Below are experts of layer 6 (counted from 0) of a mixture-of-experts language model. Rows are named router (the router's row for the expert), gate (a neuron's input weights, with its number), up (a neuron's input weights, with its number), down (a neuron's output weights, with its number) and show model dimensions 240-319. Each number is 200 + 40 x the weight over its row's rms, rounded and kept within 0 to 999.
After each expert's rows: "mostly gets" lists some tokens that are sent to it at least half of the time. This comes from a sample of Wikipedia text that the model never trained on.

# expert 8
router,184,279,237,235,147,208,265,203,175,228,193,172,191,180,230,170,171,207,209,243,256,189,226,221,242,117,244,156,221,192,248,212,242,127,200,264,238,189,149,215,170,231,259,235,174,266,181,184,237,226,269,245,243,233,185,168,193,205,185,161,189,189,202,246,254,125,231,180,126,236,152,233,202,241,216,214,234,174,168,253
gate0,172,215,206,249,220,185,150,185,202,204,189,184,135,197,163,226,202,232,183,199,199,153,182,203,171,207,224,322,185,178,151,161,147,246,281,191,163,240,151,175,255,148,129,253,202,218,135,201,251,381,165,204,287,182,154,197,215,146,196,182,232,205,290,214,281,242,236,211,239,189,184,158,211,223,214,179,187,219,245,124
up0,189,210,277,169,180,192,158,144,150,196,182,179,183,154,248,182,169,217,198,163,233,151,222,195,211,234,198,228,165,156,213,169,219,228,186,212,177,197,211,210,216,148,153,253,174,116,193,167,245,199,153,174,182,105,191,231,206,177,225,194,163,183,246,238,190,324,181,183,207,142,192,194,173,167,244,125,216,140,119,258
down0,165,223,212,182,233,146,238,259,200,173,179,129,219,276,281,215,129,118,163,126,202,196,155,114,247,193,198,206,231,156,120,218,194,176,269,211,185,222,176,178,155,224,194,187,201,190,211,219,266,254,197,193,278,145,164,182,138,192,245,200,192,268,242,228,200,249,233,219,194,204,146,177,256,212,216,239,286,198,233,214
mostly gets: " George", " Harry", " York", " Howard", "ford", " Washington"

# expert 21
router,214,130,215,282,165,178,197,221,153,170,164,178,132,166,253,164,222,170,221,237,224,150,282,160,126,277,161,237,228,258,238,180,184,206,217,176,183,207,151,148,299,221,180,232,167,110,246,219,172,234,201,199,173,179,198,188,144,270,240,142,247,162,217,177,213,197,223,239,199,201,121,230,157,274,209,296,143,170,223,180
gate0,156,212,262,258,223,191,220,261,199,171,198,204,166,190,276,274,144,252,247,144,216,213,193,216,97,185,221,195,179,183,190,176,152,236,163,226,172,184,200,197,195,196,177,206,227,184,196,184,201,272,178,257,300,177,216,175,174,338,216,191,147,280,206,251,213,255,168,197,215,184,130,214,233,148,202,211,204,240,207,183
up0,195,201,269,124,187,206,208,170,188,228,192,177,205,147,196,175,236,179,199,181,200,157,116,195,192,208,215,245,260,244,156,174,233,176,278,220,179,157,218,180,169,183,140,221,243,150,190,201,210,204,202,193,205,256,213,230,180,235,234,124,119,132,224,198,260,236,281,153,175,168,176,145,194,197,221,183,195,198,243,204
down0,136,266,168,157,222,150,231,264,238,197,196,253,220,211,179,191,210,193,205,188,198,229,127,205,192,239,212,179,117,209,239,246,87,161,199,187,169,261,167,211,233,228,236,223,165,259,186,216,196,150,211,189,234,223,259,172,174,243,174,167,150,196,220,190,209,188,293,197,107,161,206,210,218,163,113,258,151,216,277,242
mostly gets: "ella", " white", "ensis", "phone", " alcohol", " black"

# expert 11
router,198,183,169,213,205,238,209,174,178,214,188,158,240,190,217,173,210,88,147,205,191,195,280,158,186,239,176,209,250,190,202,216,267,153,154,213,204,127,163,154,154,148,275,196,135,184,211,165,226,248,226,167,173,218,141,174,210,230,243,183,213,249,186,55,187,220,181,220,289,234,286,189,233,229,222,189,269,199,180,121
gate0,149,173,244,232,184,193,197,183,230,233,191,251,186,176,206,149,223,185,161,165,99,225,313,174,234,198,204,209,209,216,171,206,175,225,234,213,234,181,186,264,209,116,101,143,233,165,181,218,213,225,247,176,181,192,163,148,201,228,265,153,267,175,186,180,179,278,226,133,158,184,215,186,250,175,178,197,159,167,237,207
up0,150,185,190,213,200,222,216,170,231,182,193,248,173,146,133,228,179,181,195,220,195,249,289,244,168,193,122,253,224,259,257,213,221,207,153,271,200,242,170,189,189,163,154,160,186,170,225,203,249,242,194,215,201,258,247,262,193,224,243,194,233,171,144,208,200,170,200,206,243,136,155,217,238,229,247,186,264,148,182,152
down0,148,178,198,181,194,245,120,192,188,229,241,171,220,162,157,257,241,163,236,261,189,227,257,188,205,201,239,120,242,177,210,197,182,224,214,171,173,238,159,204,209,156,165,157,241,138,202,242,188,217,149,190,190,185,141,219,220,163,174,206,225,274,214,222,260,235,205,151,209,181,185,202,234,204,193,227,256,168,253,208
mostly gets: "ü", "ä", "qui", "fri", "è", "ö"

# expert 26
router,149,188,232,246,160,202,226,168,152,215,135,176,137,183,241,140,227,167,139,261,188,216,239,168,183,242,171,224,200,279,222,194,222,164,236,192,211,228,150,192,239,171,205,197,182,216,229,123,170,279,218,164,240,169,161,166,174,202,208,153,173,146,130,162,194,186,244,261,335,167,200,221,198,249,158,174,259,240,229,173
gate0,167,264,202,241,166,221,279,113,188,176,159,251,123,198,235,246,237,220,198,184,167,227,211,220,251,238,190,156,197,209,151,212,148,104,166,230,184,234,97,167,200,214,247,157,225,180,209,135,160,235,221,156,195,161,199,243,168,229,238,269,185,234,137,206,209,249,243,204,187,213,148,227,190,122,220,274,196,228,186,246
up0,202,194,167,223,269,188,236,171,208,257,153,182,173,187,237,237,151,138,139,212,313,158,159,216,178,199,195,119,190,151,221,229,258,120,147,117,172,191,214,179,115,173,214,167,228,234,218,211,207,162,221,273,255,189,159,226,207,192,197,221,126,242,167,188,182,223,248,270,183,175,193,242,246,217,198,156,176,173,171,177
down0,182,234,260,215,209,213,232,182,243,244,262,208,191,209,239,245,198,222,269,232,189,240,254,192,115,162,189,121,222,220,197,169,188,197,142,224,210,277,162,172,75,252,251,213,258,163,186,238,206,231,211,187,204,180,205,203,193,229,214,145,199,248,196,220,236,271,232,208,216,156,199,207,165,223,193,196,198,150,250,228
mostly gets: "uc", "mb", "sum", "oc", "gg", "im"

# expert 13
router,205,149,134,140,209,254,119,205,232,182,232,180,175,141,137,187,182,157,207,210,204,263,134,243,265,186,162,212,215,235,186,233,255,153,128,198,198,209,246,197,252,257,196,89,140,163,257,275,217,201,207,273,117,167,227,158,237,183,185,238,183,237,192,227,194,175,171,239,185,261,195,223,208,138,146,219,194,237,227,246
gate0,211,193,249,174,165,267,195,139,256,216,220,240,199,192,162,132,227,219,189,180,232,200,198,188,168,220,190,179,254,206,160,188,217,164,168,174,223,237,211,230,173,212,192,173,233,174,253,236,210,185,200,310,188,259,307,177,203,153,177,252,162,102,205,152,196,227,115,260,194,233,167,232,205,193,116,180,160,199,187,194
up0,181,174,211,223,269,183,246,222,199,228,181,189,195,238,135,236,225,195,174,153,209,140,163,132,155,227,203,230,200,230,263,209,146,187,196,171,244,192,173,198,171,117,142,226,198,144,156,172,169,219,167,140,161,196,175,162,192,218,270,239,214,181,154,296,178,103,216,198,210,254,204,291,256,185,227,259,229,195,175,226
down0,147,243,231,166,281,182,220,214,246,185,235,234,185,124,268,273,178,190,221,144,270,230,155,167,183,200,219,170,192,231,222,204,156,184,156,168,262,168,169,174,242,180,157,213,190,251,224,174,137,275,305,176,241,217,166,239,219,248,292,218,187,166,102,214,256,201,147,143,257,236,243,247,269,119,207,246,207,220,215,198
mostly gets: " in", " at", " from", " on", " with", " after"

# expert 9
router,212,177,200,244,225,184,258,243,229,128,171,219,209,200,205,246,180,172,265,157,174,162,158,189,210,258,225,190,195,180,208,249,182,199,147,206,211,219,189,195,202,190,255,190,232,234,154,248,228,211,150,185,242,155,197,164,233,116,194,193,174,211,241,189,202,247,149,137,270,200,251,185,221,147,243,276,164,133,248,194
gate0,213,181,212,135,127,172,241,196,183,195,201,263,225,213,193,106,177,278,230,210,164,192,201,179,234,178,225,190,153,190,198,198,202,212,227,229,153,141,176,180,197,225,168,198,259,210,127,191,175,184,143,256,199,244,204,197,264,204,240,202,160,204,307,170,154,274,142,199,196,194,250,189,192,257,224,190,239,200,220,191
up0,186,164,179,204,125,186,193,196,223,180,229,193,234,171,195,144,185,241,238,246,267,200,150,178,165,157,243,244,147,210,153,219,187,209,179,159,207,221,162,257,139,231,188,160,177,146,187,174,289,172,201,186,171,269,200,111,178,157,289,213,238,139,211,212,231,192,165,149,291,247,201,224,207,243,173,107,185,260,137,225
down0,240,232,246,177,211,213,162,175,178,265,258,199,220,195,218,110,160,233,228,174,211,177,180,247,225,139,156,203,195,188,248,194,203,167,137,236,125,257,208,206,180,165,106,160,203,120,198,173,202,150,184,215,311,192,164,109,172,224,126,304,231,194,201,213,192,180,256,266,213,245,128,195,191,190,189,174,219,215,213,146
mostly gets: " —", " \"", " +", "\".", ".\"", " –"

# expert 17
router,195,154,226,250,177,144,213,185,131,261,186,197,166,175,189,237,226,155,191,159,170,167,262,209,210,195,232,223,299,210,205,188,220,240,168,240,228,204,188,234,192,265,124,243,184,239,229,129,119,254,220,189,204,179,247,144,169,194,209,196,232,231,188,255,180,241,157,164,143,239,75,160,188,200,216,243,253,160,243,250
gate0,153,197,179,162,214,166,187,199,198,192,226,203,218,298,198,206,185,250,158,199,232,233,157,243,228,202,191,203,190,207,210,214,243,156,219,168,168,171,189,156,253,170,218,179,254,209,255,200,220,225,271,130,241,250,268,153,223,268,292,198,152,154,170,240,195,256,166,212,247,269,215,186,188,208,261,204,104,213,230,161
up0,217,259,239,161,219,230,238,240,196,236,157,160,178,192,185,219,260,183,275,163,202,194,239,175,178,206,222,206,215,187,184,219,219,208,144,172,138,231,272,297,175,206,146,136,218,214,109,46,290,211,274,248,174,226,253,217,217,213,147,167,221,183,279,187,195,84,157,218,191,207,215,253,146,210,198,127,235,265,134,206
down0,170,248,199,214,127,202,222,231,174,232,234,192,174,114,188,170,223,192,256,223,155,238,237,206,172,254,180,126,313,225,188,206,234,189,187,187,178,278,172,262,255,212,96,249,212,209,212,193,226,222,195,176,204,213,175,250,204,158,187,178,229,248,193,177,232,182,210,271,160,254,184,267,240,248,188,205,208,181,121,223
mostly gets: " American", " German", " English", " football", " many", " French"

# expert 19
router,278,207,200,177,164,123,280,206,214,225,189,246,167,190,169,248,238,223,233,144,270,245,239,161,117,197,209,286,167,191,204,83,228,293,162,182,150,219,219,222,96,261,210,242,230,172,152,188,152,133,195,162,166,207,223,247,140,221,186,150,247,212,186,199,183,233,189,225,167,213,163,182,217,146,146,162,199,179,265,200
gate0,182,268,253,256,116,189,138,257,190,199,105,248,203,237,170,116,183,198,135,148,236,208,189,159,143,188,129,158,241,189,221,202,149,206,165,197,137,224,283,214,162,139,193,274,204,137,208,163,171,212,176,200,225,241,152,218,232,163,90,212,240,206,168,212,169,207,165,215,167,138,172,220,146,217,176,203,223,232,166,218
up0,145,179,235,167,178,177,148,217,257,174,220,196,217,215,181,263,199,257,162,98,232,195,206,182,176,246,213,202,240,152,161,176,167,200,182,160,168,261,185,146,212,189,269,214,228,201,178,222,224,142,237,202,121,224,210,212,199,191,159,216,209,228,87,224,123,159,176,306,194,190,142,169,188,275,146,236,226,265,171,212
down0,208,271,257,192,221,208,177,240,164,162,196,175,170,187,159,191,223,283,270,195,239,113,189,225,155,203,201,148,232,167,137,241,205,162,138,120,115,228,181,162,155,186,125,244,274,185,232,157,177,219,225,258,251,266,206,218,208,236,167,227,184,263,220,185,176,167,162,220,266,142,167,202,171,206,241,229,234,153,180,211
mostly gets: " School", " Party", " Team", " member", " system", " son"

# expert 30
router,251,167,222,176,130,240,176,228,258,247,276,211,223,204,140,187,233,202,159,176,165,192,174,280,271,214,213,260,158,176,176,260,125,177,147,167,123,159,219,232,206,201,191,251,212,151,193,225,218,251,200,254,185,252,210,175,212,158,249,249,263,265,170,162,130,180,218,173,139,206,231,228,221,254,148,183,127,240,198,266
gate0,196,161,214,167,126,282,148,211,182,268,159,224,159,181,197,217,207,195,162,214,130,195,242,144,209,207,159,216,224,206,179,235,111,230,228,157,257,178,91,184,209,159,208,197,218,161,187,211,210,163,193,224,252,238,183,260,222,201,250,147,171,212,252,150,122,260,131,214,185,237,175,229,245,171,195,236,260,191,200,217
up0,262,178,157,193,178,195,260,166,151,94,217,229,214,222,129,249,271,210,188,186,216,214,292,215,213,148,219,262,234,209,226,209,222,177,274,115,240,289,173,227,203,207,174,331,167,251,178,205,226,163,246,200,159,187,148,140,195,183,241,191,185,146,151,157,197,209,276,164,146,136,147,194,223,180,179,189,231,230,228,226
down0,131,177,185,235,152,194,155,228,164,217,210,188,226,207,192,219,286,197,226,141,186,178,212,188,181,223,206,234,187,210,129,191,211,118,137,187,252,117,190,200,228,220,254,183,158,200,139,136,206,198,246,229,179,189,214,121,179,160,287,202,130,222,208,188,168,121,133,229,183,235,185,123,246,83,230,155,185,205,235,222
mostly gets: " a", " an", " the", " his", " two", " this"

# expert 24
router,134,187,178,261,192,142,282,182,228,254,173,216,141,280,245,207,191,187,201,203,199,196,256,216,217,205,143,209,175,209,233,200,244,263,273,182,271,206,188,202,240,244,246,268,191,203,169,215,111,239,131,174,216,237,289,198,194,184,188,179,178,202,147,185,235,227,228,266,196,216,172,227,135,278,189,189,182,222,178,226
gate0,138,199,194,159,225,205,215,271,175,261,222,199,240,156,166,169,194,196,254,192,164,193,169,171,222,238,202,201,186,228,292,189,207,180,190,248,114,223,196,257,139,260,226,189,231,169,229,238,196,253,189,180,128,190,164,129,235,193,239,202,241,172,234,214,149,217,193,106,262,232,217,201,173,154,194,208,129,281,221,154
up0,240,224,168,186,217,158,163,273,231,196,233,182,220,239,201,179,146,183,212,219,230,105,141,242,236,214,211,184,259,258,268,197,205,222,179,141,137,209,148,267,222,184,203,154,290,204,174,203,247,197,204,188,228,195,162,154,169,182,166,151,195,148,173,193,126,217,128,259,231,181,166,107,129,191,116,170,224,204,209,218
down0,229,286,156,149,144,166,155,260,186,173,190,178,263,214,174,165,204,243,213,281,189,175,238,168,184,197,161,156,205,297,202,194,222,208,264,161,176,170,145,257,156,186,128,209,200,188,253,231,201,197,214,178,215,277,224,177,189,125,150,251,236,197,225,141,227,194,231,226,184,164,169,182,165,196,221,227,176,229,150,216
mostly gets: " George", " John", " David", " Michael", " James", " Robert"